From a checkpoint of a small mixture-of-experts model trained on Wikipedia.
Size: 10 layers, width 160, vocabulary 8192, 15.8M parameters.
Experts: 32 GELU neurons an expert, 6 picks a token, a sigmoid router.
Training: a variant of Adam for the experts, 315M tokens.
Below are experts of layer 6 (counted from 0) of a mixture-of-experts language model. Rows are named up (a neuron's input weights, with its number), down (a neuron's output weights, with its number) and show model dimensions 80-159. Each number is 128 + 32 x the weight over its row's rms, rounded and kept within 0 to 255. Numbers have three digits each.
Before each expert's rows: "comes after" lists some tokens at least twice as common just before its tokens as in all text; "raises" lists some tokens whose logits its average output raises strongly, later layers aside. This comes from a sample of Wikipedia text that the model never trained on. Tokens count by the router's weight.

# expert 98
comes after: " |", "|", ";", " /", ":", " +"
raises: ",000", "5,000", ".5", ".7"
up0:067107135142099113150118103169131126163080054161108168167135102096139085092120153170129129123132160096176132154151166113110132162133104110185146089167108104088088154094154113079129125113125183146134169125127075163194118129165158110148101069
down0:073098109150169131124189134169122104132133119082123158145151097164120110134103135145175150139160111160103131156108145124110093141058107121135141149214186078143140106135103148200128112161131187125127072153131138080104142151077149181111073078
up1:121120082153171175085146200092127149119102097149123068125137120152158098135054139090101148108207148176109110124115168136158140105115151170193214142128133059099130142116120139154142139063133166133157148118104132160114079141155173115117145177
down1:099177104141076115149135090144135177147148128110102193097121132085141132116128152108140133135127089108156135052089110171146151138099092155090126177146175135147176142098178131117101143131169164153117088170112162096146132158117120163101122118
up2:125048150087097111084148070133157127127094116121167146149115135155147126159191159137094136171115135082112123102089106122154158136113088219130136063098110171073110132034131082081113143109087130134145133179148124135109148077130141134139083114
down2:067131094127166141150095168151121188135145139108194195114128141174130128105140131156092181139142105173168123175095087136118071168083137115093160146156145095087098139115154119077171141103109043154127073181117131133090123137144113068118105155
up3:061141117131136132139107182147058114162114171163125151129102151100079079175127118077167113142126131091133131088139121131141066115057086069119063165158124118152173142140146163100137091141181166160139065159103106085188079160107144140163141103
down3:079148094120134124128115051123153162169165109172162198117118063136189142119117129174092128117129158100159118093105132148127081156110168151101128115080109103112106081107139173113118178105125115135098162098163114099101160185155140140127137132
up4:106147101101138098108118141129148170105132006181115105156109166111158121112161141122092132163089082126118155063100081137152060153126193176157133106144123158124097076181094123166147099137154138174154076099143117161135135164083128138110162133
down4:144164143122105080130082047136159141115134054165103142158086108136112122105114125080118122137089109117097148023119159133097130094143143173057144134120133189186104198108131165116120178201137098105115142126163161100171094122177116117115155139

# expert 83
comes after: "\n", ".", " |", "==", "===", " =="
raises: "A", "p", "S", "P", "in", "H"
up0:121102125095091079134129099184113171129131154169086117102069166140123122108094099106124090149144175163119160111134140128134108112147137133119105098105124139059182103115100078137171162126175171138198126160157118098150139120123074192091166099
down0:192158135116163167120148168120132055094134127086146134160096189098160136133173048167128100117112140186151185132149108089104092091131136093172115145165144200159136198079127133061123100099158059113121098130149126108179146089091143135149132106
up1:126135125149095124113098104107154158112152158127152080137101203150057110088093126134146163141166124128109141117141092068040123147159150138130106032104122093144146114128163154079052186116082085129138119154037154190130105152117050106165099132
down1:150124078170201141086110124133105094108108114139141105115126121107132168169131130134112149121097083170142214164184177135120139165110140121160070160121129136090135106173065132131196092143128129166108096129100104096128111072151173110118161123
up2:150128135073122106161047140145076153141123124214120130127120164057106131098221094133121124110139087147081127116120140092144110083105131110121155152141142087113151107103088107120085047151143103184091099068145137102124144146109125051147180152
down2:121095146134191119220084099112156120118120127152175085113130139102128150196095127122076118189140187153081130133109094131135166074193122123103091155085117173112093157144109120135149108098192068120133113168103160119118040160094094151108166168
up3:140124141133146179163158134157112133088135166148132140108056073105107112123138085161130116143190133157114079138149138154173080123153181072160142189167164046164103118168124124127153217128073125154134114140086101075158185090116057129193093110
down3:152083117089109072123087108084116167141115052166130175112142103094137114122101089180129086107137133153112112165131180103082159174122198162097124064138169118110132088147175094150129075089114107180155126126176133116165120144095105112129108185
up4:107127154142064081124115149085167146135073133143083126122193088129115175115154144108151127192100105103143110090122117137146110110139147132099149136152166183189127125145105163147153191076182133123081132149100148141094139132129166124089102119
down4:121147147130114166156117125131082106103146155156104139082118081127175079205111141132125160061128134158156095180169156103115117109093148168096175168107171120079118098129100120129141120186124112129109164112129102100199145176161179144132160059

# expert 121
comes after: " |", "°", "′", ".4", ".8", ".7"
raises: "ething", "ership", "ew", "ere", "zh", "ancy"
up0:105068172195151130116101120052141100143151112106118116139156113118180054163150139144179133108079106169100162156133062083141051100085080129167137178105145115130157157089178139153140131192105092172145109107124177112093162057156156125159142166
down0:083139184098139154129182128099137095105133074188170145112121148202125124074149141137145142133188140117132115123132173113126132148084106097119080124123127132157148131120154128105130109132166204121082093105115134116182100130087106108159177111
up1:170082155161153117107110121191181134145096170069150119126146147129158136145162153159128145128085143146142163057138084108140122112104122098112178158066122131070100159136125169159116135172135098088114151069123118136110152186088115082181116132
down1:079178167086141149063102085125157136182202133177117158137107147117117129109083115124119187132108170133119120077138182086115126093121087145081098150125147128168124122090172133154108153123120162161135096130188135117156115133091142135121160089
up2:134119162132129156154139093146059138090194060175125128122157124127216069135120177104117148110135115129090156099132181076112130142093103200108137157130104076126072117097136109097118128127102117122145156150151072142095101116173142145101123127
down2:121142049138158177132099154119186160171138169065092095134112079131083120171122065180118121150174095097119112142144114163137128136138158148088128139118152156108133199130150146142138132146082102118124113130145121129138103090159121122121141163
up3:100060083115086129104173130131179132158128145089083067187067168138167120114128137153154104086148057149170148102113119120122084086115142135135120170154148089145138133191150106104149133138170113080127084102139203145108149175101118144129143097
down3:122104121122128088193074135097113176139108130218104121097121141151094126117126116102146114169173110144133142086084097115117104166077123161122056123110104071143109150119146090079115168097183141120192166102163130190117077124108096120127094152
up4:135121115154122144075086140102159118144088138095157158154121136101117129165109104173129150103148166186121126115162165173140188156156074168120111091135090174193142159124095125097126186103094057107098115076107149170149118106128153091151104164
down4:125104183107103107132074154048140089169180172107106129112187066104126073114097166130135120124169076067060145113123151081135150121104077119109072147110155165159169123201127142142150153123103098182100191139123140110155110146109167160098101117

# expert 94
comes after: " the", " a", " and", " of", " for", " by"
raises: "ing", "ed,", "ed.", "ing,", "ing.", "ed"
up0:138146111119147125141150130148172077161125082158150116094109091145119146113132123111153225111121116145184119099130180151122147112161148141147083105072136097206079082062175141113091140125137098138122173137074153108194106128124119106098053158
down0:124128110110117142143155151146202095133175079127110096138035162173155106178119156155153140105144093189151143085141065112115126156123096084174140140159100146162108169045178158156151129163136112119141121066095115096110128076159150088085130139
up1:137167102089091165055118142131167098164112151161122090081126100088106187090130111125164192129074152136139120070129126153177130118132094128122092131084126136147113146145105152148100117155059106110104130161189109188137132111136198093145081164
down1:065081114108170119088179157123140157106095123174058131106144144130086138128183110142094137110144102061141139181119127160124165099187134117188093178088119123145139084128156143115114126124113188122144147167144094116090124098157170099166091093
up2:162142138120094119063173120145165178137121144212094125147114149128134148111155184165115091116101114122115159168132081192049103137078083090109107150114174139146191100154117116115139183080138174190184067181100132164144160100143166149125109148
down2:128137085116151134116123102112110164159139157107122153159138143201055165128233112158087106157149118163175109169159123061047123120073143088126116079114182124111130084185121050070171108125082174143114096122100114127110097149081136113162133137
up3:150147148153081184178122097083106141139054195152154158152167149159107145167146094195095115077105082100178163148088107125175114113136174110135170127191126131107096115120097155119083115145147140084073099147122144116070115076064084154103102089
down3:133063115084077128106115085144108132143070142150080085130120169089127152142198148090147083086154166124154149149154119151116088150178085159132164189114106107142152144197060133096128163107126141015072168150157152126099112083147121096118131154
up4:095032145135140142118120111150168141060205157112159123151103162122119131135113093179072123135186137107154094190146084064146146129168126126076184111100072143156194081143150155102087101136105167037141175076122114123126229107127095145163110131
down4:145126108061145135112135111087109090136127149106137148097133114110086082155116129115150120088089156106144111143136101153120165153099172085133068108103141160135073098149134117119126099168149098160155132078172146144102110137128194135083157114

# expert 41
comes after: "\n", " an", "\n ", "-to", "'s", " MPC"
raises: "ust", "ius", "uch"
up0:167135206088169110161208135144122102088143138106148145143167133116175085107138129124168157125154212094124150134107119083113121117103113132121104128056150154115161106150136105140105098103193097118094130127120160139161207156095117150082108121
down0:126118039118085167161040125141099183078080146134091138128183198130106191113125069118097097136049096111178142141141183121113131156136134156127086147065127136182087107129142132164094122125147154136093117130133070105181120080133143139135121159
up1:112136137098144077183151099107176163044115068130108070105098112141139088081088097162103145159098195090132149157124119134104168109086168128094162145140134175128069176118145104123142152117125137158132132109142163106156083178172077119097136114
down1:116159113116191114134128143128164103209138151110149113131154048111055136121170108156066070106150136103167134115081128113150169071097126108107140132156158124135163148137111174163086090145145126133107157081107147154193097124164136176104193134
up2:110100156162124157139069100127168109149140137145113177130130105071116155187144094075161153140122146143107108117126129133196075127082103133132117128122173163073125154162127142164079182184180140147110129101152146131125126113130101113077110169
down2:132115160099189145129114112066141113144098164111120123135111127110124143137089148088167130147170084099134163187163136102111073164131133132132168117188171154155118045092166108067161119096123199129218102188113066120118114132122108132115112205
up3:127069139112091142144101167111144105141116102076122193136143159122131078120096107138144172174172128105123107160107099088117101186134084124150110131133193122180105110133111131066127086100072149123138072095106139133125129155106165135116181124
down3:115093203184118152105057126126085151149132127159135157100118146143151105122130115129121167134090130135085073073153171126075159163136207127119159122105150093144118139093122147136127103121158173172140107115161127080082095097090137090098097081
up4:096108107115112082141103103136131141085085178140128112101115127141155130155045134171125116143164075133090126099120169122094093164140020145112157123137117120154119106154106156108175117103103038060158129091144155121057167128149104184149163093
down4:107197115135112105105148124127175159127233142148119132158144123119165069118164182145097183112140134179058113128124110116159132136123121222089145092166101057119141135175141205135108097149114099145150100107152129168138151118128115100117136129

# expert 57
comes after: " C", " c", " P", " S", "C", " H"
raises: "s", "i", "o", " (200", "a", "os"
up0:147116107093057109235076091105105104151100161134082152103177149126125128148149110151084151135130118110125147131072123113153191085084136088123089101120113171161126163153098137143041127141077105147138112113051163091168076088117072109096135128
down0:194144135105103141100153129160125074163078162140086173108176158122091102161154088084116152110159098165115090141137097103120098130099153119166209178128130131155056104188080087109119113150102114101101182062152121140193149122134146150081132189
up1:119101097123091211095136197128161182116158136096172153161201129171086127114137169153174168110143117147151137144149123107129152138106115121117137142136156186168123135140170172108044133077086131141148142112094105112125207086077105171110135150
down1:123108140127137105111112095138096068099123125096133147078087086126143118065187130119116113219164185110124111159119080164100104139136115164151208148129110139166139130121126073117112135094126115142173128131142151118091126099125106135098159162
up2:135150137084135120131144167106125091110104173096143139162098095157110080085130045184066095109162122093216154117150153135130168156115101116128154093127128162122126139073149135175148171147128156180039103199148101125115139148112174113114127138
down2:120092145079162248105161097138127168098156137131139101125099102188141175163083089128083154104099130084162047135089125123124158122118112121120146196142139111132149186153221092116117125147100132100178099152107119114134147138135085136137141158
up3:074162108107124150143107137119129097073067182148110178113147139114182102099103077136162155098089078082114159099064151137102073126134094183118092149131129127118141149183171167086129065121083086048117061164138092119115106119146197148165148157
down3:104194068149131169123218148124125145143128135146128115143161206172167130114120130048124131174106109142127077121132163091104157163173124101133112103120174081117100070096096172138141124064179120138118147115167153170123139150101133128077084160
up4:155116113107143111118129074131113158131147144117133053085121197133121143133148160137132163129150157142105199086129153195106135123093170115115146137151230170099128141129156134143152147075089054173175138117091077119110144157065140107129142131
down4:100096136127115125127154089070084112204107159141156113105181112155111149145168129140137141142092105110148127134131152160162122132086110131131114030102142181124117096140104178128123107084081122119089118161147124148227145167121100150078201151

# expert 13
comes after: " s", " S", " c", " C", " f", " p"
raises: "ing", "ing,", "i", "ch", "ik", "ings"
up0:165108159133141136137157148181126104090080139133143130128119132098074169115144100097138151097167157115079154075156064113174107093127088163124140147145146132109125169067155120185147176112119200120127152146055124119134118086161112108157105110
down0:156145163167054162151040102110118081165102120160151136128108074121142171156101155137178161089148131130152181189110187097179186132145126117164160129186120129111135136107105122128145122140186074108098099134079149067078170077136101145127079170
up1:084115162134105132105166102138142140150139143120189099110183136133129147121138163122197097126127144118098117067120137133156160185109103075146093141167156076080155129090176136103188150161086144143151157137096114105112085063197180207106136139
down1:177119091146131128139142127037094104118165115147175073098157150112073097119082117108132140092176108090137127128125101104088121155074153178124124157149084128113089102104160160207162160163153148144114158135145108105137116177165212126132188091
up2:156165162122151178150156146097119135131097158129073092124113219097192094074171088169149126113140167160146121109133103152085136122168124127117135164110146091148150108137158174130121126100078147065120069126140075104170136133130119160164143122
down2:150115168137104129095132101146133132172174158176149130101134133132146097104131185131149123122105109171119123103123147143115084139141138106209117077120108143119153115147149163131124093090156139128187135153122107093172093083092178125091124086
up3:081126105141093137169126132162100125160107157163092124081127156125076164145125084080050103120100125120167109091189105109139098168140177177129130126117131135062033134155208166126113133120114129181137158153119188117160127102158074168126073127
down3:095138088076096081153149141167075060078127113130160139112147138137072097142141179151112112140108135133069143107176171170114177170089120136150141161081077101061096104142144098105112137146104075116116154172177125166169140129133141169121165149
up4:126158119138135091159123150132103113093100130121165136115124092101074155167167092172131152123129104095152135118193156096159115089162090154122137123120133145171127193100170141081097140166086198067171130118183164137105105122141167138115169104
down4:147128069120185114128135134101113183132076052100148168139131145123110126129133178141103119147103139092120130089149104167162121137128118154062176125215172113146063174098159167134112112166116180123140113112133126142130090096146098181159086134

# expert 70
comes after: "|", " |", ".", " medal", " Total", ")"
raises: "istic", "i.", "ism.", "ism,", "omet"
up0:181101110108160125163112098135156230178182135103083175072160084102087155110186126156078172130148140116126107147111149080153126131132122138116159152103101160027140137084113147155152095128137102141134100151157108162165181127104103049142118112
down0:125069121125118184091154091072110086182149167144150117125078100073200135171101135121150159087146170140138094155113153106146140184141076137135122159101079097124069035128102167094117081134116175070129142132119086121136081141173102099123133141
up1:165069112194141086171144145154116118114084144141114169177150121116133149186057091171073138133132127200126135157126100122092088150089135157131177074151113138148132116141179120091174173168138151144100138152054131162065066170147083100157105116
down1:152128111166106073176098117149118108106137103126135129209107165098126143126159085083151099152100149102133096095114152097128097085115132154156099123138123115180121196157126160108109093111091101150175162100093137115143128153117062147123143140
up2:163169092197179152108124088098176138116164084121172135122063145119143124110076076170147124089179103155140136080112142110191169088125144129107132144155197144136129170106110098123189120167127149104136170131115181126166195155131122099142115128
down2:105170135093088120115112104116181135099162105140081102150105117104085125118109158125063150132143134125176036136162085175060190069145165221133111105164116183135113112098228147160116134088073132132058111137139123059108136125112172161129082145
up3:142093194112107113147181104143160130109135127122116094173105146084173116177118181181148110152165145099073115122134156119145139207088074149147179179110157149143160158120144083116168174184163108142108083143123103107072067099137103139121110128
down3:120166124090141174082116104136096134141072118108167187141124169094096095144135083135198104155109058176120131110140128038135102120130120111152108107184118135102175122106126144057113131101158126140164099132120148144093083129030142135130125165
up4:148140170085079157188171141150100149151067121117210089061178161128169128114140169144124132166112109126148112124134105126115117150098166127099129150128205140188170149114201104103144118092156171148095097094146177128106177109091106175081113155
down4:074093124130073170121077133091143098103129214119116143089077175161121138140133097129109155120105090148169110095104084160167086112125096116114082200127141168111123140091146122180100135116188181126154130213140130090140140153092148109128174150

# expert 89
comes after: " T", " B", " K", " H", " C", " P"
raises: "chen", "up", "able", "a.", "ava"
up0:098120156130118079070096064123084080094129104145095148094064096076047147157124108087100094137166154181127150190137112121098133114099147101093163130152139114163163105162106099139140092088133136091140086155112155146136167106144119085069115153
down0:149098087130148143154127113134159148113126127154078076122144127111124132153153121130183147066057100110174091149135106124106142160090080112117128174149164162132144119150091083159170134135123140122144200164187148125135125160150180195133099091
up1:144159116141094050149143139108083112153135115144173042100175189122083130154087131150116116110081124087117150094141175148143119152152121198139121149102096153097164097133113140145139145093076123069136170086127134175179116153136219089150162147
down1:157122150095160154156105111105138100096092154148092119124119112099181147164028106191130151146133078107074140095112143108110117082112186100143095131143180142128119154098129120068147148150182161107093096095129186140116153154114159116150097089
up2:143140117123112102124105166136066147109089109125113136086164133139100158087112061152119101111174112088121116139156133134189177143148065124068135123102123171126171123132179103155120110143070173108193143196138180086190126128208137127085150150
down2:210112123089146139179151124132128149118140106159138175174120106153083106116158131137099167160161087136050140164125118113169095152184138142067183144118158108135149196111126091051106096150080107159100125038163168120093138143141105096150109116
up3:134122093164136126177160088102178099112171214147196180160143155124139052173091067162136156121145121121101143073140154199069152158129187108127106116109120119125091148135128114152065099127122151110140125147144100128128137157131155116118118111
down3:109078145076148143140098141138149080095174160139147079114198113140137110107120063098084095176150133206082203170165174091142117098109070111170175116117115166147193141093139112149107123141128163112135113074178101104124085145140082152142104114
up4:146076174140097103210049172131148091078105149107080181121127176152167101123103112100124141132135137177080104149072095133143106103146123149142134130102114131119095118116151162150154101128126147129126099137113150074136180163133089135131066137
down4:140130092132126134148059196151079115127149146153110110156100130204127154128108126118101129091108123149160108163132127074148158144098127112122078135137138155130158144194191120146068073219080122106134121117162177053142126103096120135081155071

# expert 2
comes after: "\n", " |", "|", " /", " (age", " Bud"
raises: "rial", "uch", "'s"
up0:166130160187159152125097113201113120093117119098117136127090127131138153161151129144083077090130103139120146108076114108098166113052096207105148090094113123129151118151230126141132133172100097136145135136135179133129126093130098121136148140
down0:129073188137147097124074137120205150121137155131129142148152091151139121193118104148157173181143124081117124134136116119088078169071111072110054135130088146124146159170144093124114141106098148096106095114125131140100145151131119063102113142
up1:120065131099115170114153134118113135061184090095155160147135167114105078179165103127117168158197119116140092161151155125144107130115130056164150169099122136125130127137164133063098109063108153134177065194146152119127116178126139143085160088
down1:102127162141092153134162192140148101133148127138167111187090149080127123129111147075173119110137107133111171110137152073151174196127104096105220070109086121172191108121075132180177115188095116169136128055133136125127168147123168124140162086
up2:121040101099084098157177120173044137154163093142061156103229155076134102064152119163175090136131176097128141133113124109138127116121165078157126153106136087161112125105120070133068063123145151126115113124159168088077123131125176167137121162
down2:129150175111126160172094129131191172131086124111075087121104117134193142133075108113068101144129111073198116167129146169147116129168111141133112117132191157122193103060167105104106122114098137127206168135208159122112141142137108115137097093
up3:098119144102106057120099101170088161109139100124104136182103176072124161137093078170133129118103098158143149130086062121166103102139136168126123188103159199111171165119106126167124164117163121122088137088136095130139191159124102113128118154
down3:130085109190116158099136163109079127138128154127111076161169148170175136131121118119144133142089121073129124144147126125144126103099157109132091095091115100167149122167165153098150103099157106105117100177122155083094122166143137084118103115
up4:115128168142134063173178117151155170108073116078171085094081098156096130142133140178109144166087120146134132121098117097091141085113152216122136018105108172094127159087149142131189089141131094084072097158115165102137157103063175199132159106
down4:103094170145100123148106050085118128063125102164147117187113095138134126148117088092179144183093125149140157147124090150106140154124148141116084150094108141091077066121133177130150158143141185144150169090093138172095124099084151205092190125

# expert 104
comes after: "|", " in", " the", " (19", " (201", " (18"
raises: "ming", "ing", "ill", "ly.", "aying"
up0:083152183159084122154172096150122128091131114126152177138142094106118117144116097153170173071202123093120079131146122107103182077087096070125115098157088147135132091100138211142159162128112134138093125172102127088083133134112189166140108156
down0:106161164117129162066165066102123141103126171117126176162098145103103119128090122156131173132118176170145051110097110170143137153061100101127136125138118147069140119149095116134167131128133144117120117136206150085111132144146163132109090112
up1:113012148118140069142147144146111165146104095096097105132183053105173180126122163147202121155153107155140107148068128153066115099079139153125155172142170157176126140149141124121155110148149116145095115107094133113119105208151119137117076147
down1:179187129161163129106090155128108151117126168181173137142080177123115095166130112099085108128120081092145116173113122133129197161120156115146130109118117103196104163129087150155115130124144066124176098153135137099081138146148113094052129121
up2:076118112056103173039200155105097140125128125102126152118126158129136130139100111096124131128177173119064081109125123153137120110195148134144096149116154145116084123145141109123159131052092133111163143119130168138152098154150074222125118142
down2:157116121082190154168158176123092141171139151139127130159173146126207104170115150152130127153175157134144168129063111099176122161159150125157114092139196111096095119106109137152145130104097146154114161060157055136122165133084144106150066115
up3:112117123128094119095188177108149154116146130069101105148112141105127107111040087117165136158128166092139126122124139109125163120120049111125126116131136132135114126169057149089069181152084138103115153138142151172161094142118134210174098131
down3:153123088110169116119122075154135124120088121073131088143086111079072165177163148183084114107138136145102179074179122177135141144111120117173144100178109144061191109124088186171153115084140133095147197118079159105138111105172086122156160096
up4:093055092138145113091131136161131123153160232085174095111167180153137094107123156122155157111128145152155046138105098126112103041118208108141103140098179093205115120084112126141124194153152102105161052108130116129136089131142137127091102129
down4:144093120149167146095127068145121144199071155091094153086149121189150098148163083141104131060011106177171149129113096117148190065092131132134112110105154082134089179076079157100154142113158120123139136120064111185103088096181140122096094100

# expert 85
comes after: " the", " his", "'s", " a", " The", " her"
raises: ",", " is", "or", " ("
up0:162113170148114094136056054123149075124162135056139125175089093139153101171136099185127195079087138169097185059123086161089117092079121069125128170113132156180087148137121126099154127116100158106093115159160077125091131097151057190123150188
down0:086126114201105084157195087214091116180180105114090160187066133127157105083196072127115148073091151189120150078144149128097095120105131128134086146106166118096112078108130090092145145104162099100148125148194142137065104166089099147100132135
up1:112109150072109177089140102140181103084123107142148142160128093154152138128063077094209195110097112096109123092132129104114096129123163107162176173104198097154115141169136124059076139044139159164118130160132159079087173124099140112063184158
down1:103161140092113125175099145124130155063115084142131129129083163182126172065143160179114139120113092162111087139084142179101158126132142162143065142148148131132191120116167122098078137100134198179137114098103104080102108064095121130143116193
up2:119075132158101182098133129182175079138161147128157153061089139109153124082177135087119157105126113134159124142124176054156069105116135203130091072104168136106122127147119128125108106137191117113154096154172080104070087123140082146107172185
down2:085142142094052190106040125099141126164091147169088188131183112156077151138198169131124078159125146111164122153162124061164157159095165163114169144125121165100112145122164155060082098088076121145147123169138097146119150165142150084147116113
up3:125099108112153130087133145211090100113186100110176119176093153118188117094143176117123153089091138137136117138160116101121122094132192147123092077145085119184183107066161119099144138139120140099090139123146070070113125170202092107138123138
down3:074176143186096132132084117152166097189095148150136184164160099166095173135112130101094131120139152195077137051116071123155147194112115109144085119115166140106099167133173169172141094108146098111109091159127066136080116141079128096136130145
up4:102170132095117166110052164179106183104161175072104168109107171144144129169073151139144111146135147144138165130123133136196080130080062157138073115136151155089150143083101103109171139099139087124138099147130100170113125124169098135134112171
down4:187145162112144041124157168119135127159151098157100170097118153155163158120186186170104121157109093204120097074106199115156120116122117107109093174100108126114132153165055078110125078114118166164099112117132113170122100087117113142128148098

# expert 40
comes after: "\n", " |", ".", ")", "==", " =="
raises: "\n", "E", "\"", "R", "V", "==="
up0:083131130094111104135152154074122153180136088143121117129174176074148100128130122132095125099112146144068101142118079133190113141112076097128136054121151146112113140071167115150106134127103102209155142179159059115068097135079177120135139167
down0:174129109145129079114094114139116201181151169121052118152103162098063133141152095140143191114162147140192138130115089108109142157119096147129225153158131069149128046146137144168118142179131118134140142083113125119147134099113123141162118095
up1:121152109123146147133105182052141113152152120235144156159190045142138161185087105096140118140124105115111090166096185105065120120100164090133075099119101145128101085144144128138066187136105120168097120175145105100097075098111086176139186130
down1:172157148139179087138095103124155131170172176130187106141076050156101113156138121109165101155138124144123125128105088149114119128159176136138145116138095122096103141128173112161128106131087077149125070126125174168147113138129178175068168170
up2:146090136093168062084153163147159072180116110160081059133133133159129124139169149138133157139094128113125111139110149183171118100106119127127155138125112138117202132146099146155120132090181194103133096095080083113138153107122094142123104114
down2:144072164138112100149097126119127107107138157132114156150157139127124086104098134147149156058082129117126167154173101125103133162122145080142184145084135122119176167101134164107139172120125194073137208152123134124142171081145141062064148091
up3:153177109146128125137076128104143172178148163147123108112114100077123198187122173138150158138160107152104102168128171118082105151090091167151170152115190065131141195133161063099173169125157070155119135127144114172155054144117181119138138123
down3:164110132116105139126114092118102135098131110114114102126129170134101141118121147076143196091173167181155135166074047069151145134158085129116161149085154150091056133164131188109135120183027089101123188103115146129139101112142120130145138156
up4:123066143154103101029079118150125133098126107109125118142165132125142136134168159131101131140179109097124137105122130097162152096099137138116134167136149093188089151141141182115140154147183099074095106125135122174229140180118127156130112166
down4:169171111080131157060134092128103151149119078162133164149155137133170122117100090191114133104168118149192143111194102146097080127128168065136123131163181142112124124141127109136191104190117121146087169145098106138150164117164109133094128052